Below are experts of layer 6 (counted from 0) of a mixture-of-experts language model. Rows are named router (the router's row for the expert) and show model dimensions 288-319. Each number is 500 + 40 x the weight over its row's rms, rounded and kept within 0 to 999. Numbers have three digits each.
After each expert's rows: a language model's description of what the expert responds to; "comes after" lists some tokens at least twice as common just before its tokens as in all text. This comes from a sample of Wikipedia text that the model never trained on. Tokens count by the router's weight.

# expert 44
router:558465508433375553601489444454504449513478513507523453509584509485455455468486528416477532466556
What it handles: Election and municipality tables
comes after: "| ", " ", "- ", "|", ",", "• "

# expert 1
router:560441507504475529502499519439534503508510481519571424503469500566442503548452485476512493505553
What it handles: Demonstratives, pronouns, table separators
comes after: "| ", "|", "°", "on ", ":", "took "

# expert 23
router:573475506497511559509461505472531527595387463497584506512514444520456463477485439468512468486489
What it handles: Proper-name starts
comes after: "the ", ", ", "of ", "The ", "and ", "in "

# expert 57
router:523516441486440552474480443433532490533441485501569509487547485450430516427455476530502493415470
What it handles: Word-initial fragments
comes after: "the ", "a ", "to ", "and ", ",", "\""

# expert 9
router:512495501468557521527420491404559482521503579472510506516530532539500432502477535476528487464481
What it handles: Numbers and line breaks
comes after: ".", ",", "201", "–", "202", "200"

# expert 38
router:554539489487507481536475585494459469473492496458507483468540479495418483512476582529489533448507
What it handles: Infobox field punctuation
comes after: "- ", ": ", "(", "=", ")", "–"

# expert 43
router:537535529491517577553493497433543523502461512468565448482522480543454428519451534522560561460517
What it handles: Decimal points in tables
comes after: "| ", ",", ".", "0 ", " ", ") "

# expert 35
router:487503497476545554501454534459507462471448536450507479472513441437448497499458562488509571519556
What it handles: Sports tables and teams
comes after: "| ", "; ", "–", "\n\n", "0", "2"

# expert 48
router:516499577466450511451464507466534515531383526456515481517621540507476455402367526499506496409463
What it handles: Clause punctuation and connectives
comes after: ", ", ". ", ".", "s", "es", ")"

# expert 60
router:525486483489553516474431558414522526460447551491482474539524399475468513457449508538495566485531
What it handles: Sports statistics and teams
comes after: "| ", "–", "|", "; ", "0 ", "He "

# expert 55
router:528485515460565473517462480462511531498497523497505403493547469533453510535502535519475531493558
What it handles: Census and statistics prose
comes after: ".", "| ", "% ", "|", "(", "0"

# expert 18
router:570517440561496563547437598515519439548447481498506477474555511424470502496480550501505540467443
What it handles: Section headings and boundaries
comes after: "\n\n", "==", "\n", ".", "== ", "==="

# expert 16
router:563534472479468508472474471496515455484482521514519468517593576499390420496477461482444500479489
What it handles: Math and table values
comes after: "| ", ".", "\\", "% ", "(", "is "

# expert 5
router:510549547497497482530493484407504494527511468486480507519583517516459497455474552479491421526527
What it handles: Sentence subject words
comes after: ". ", "The ", ", ", "that ", "\n\n", "where "

# expert 25
router:554555563510465530525533538500505534530452508467558529521481454471500512443442559432495547532543
What it handles: Infobox field structure
comes after: "| ", "|", "- ", "\n", "=", ")"

# expert 42
router:510599541501462560530480495429559452522478508394507458522548482535472467461438470511612467514468
What it handles: Year prefixes
comes after: ", ", "(", "in ", "–", "In ", "\" "

# expert 21
router:518532545453512531525504466411578502585471518441553558509510494483490487433417473463520480457577
What it handles: List dashes, comparison adjectives
comes after: "\n", "of ", "|", "as ", "\n  ", "'"

# expert 47
router:532577564450473506474536568451505428507445518431535516538558518491458477444440539410465548508457
What it handles: Line breaks, table cells
comes after: "| ", "|", ")", "\n\n", "; ", "=="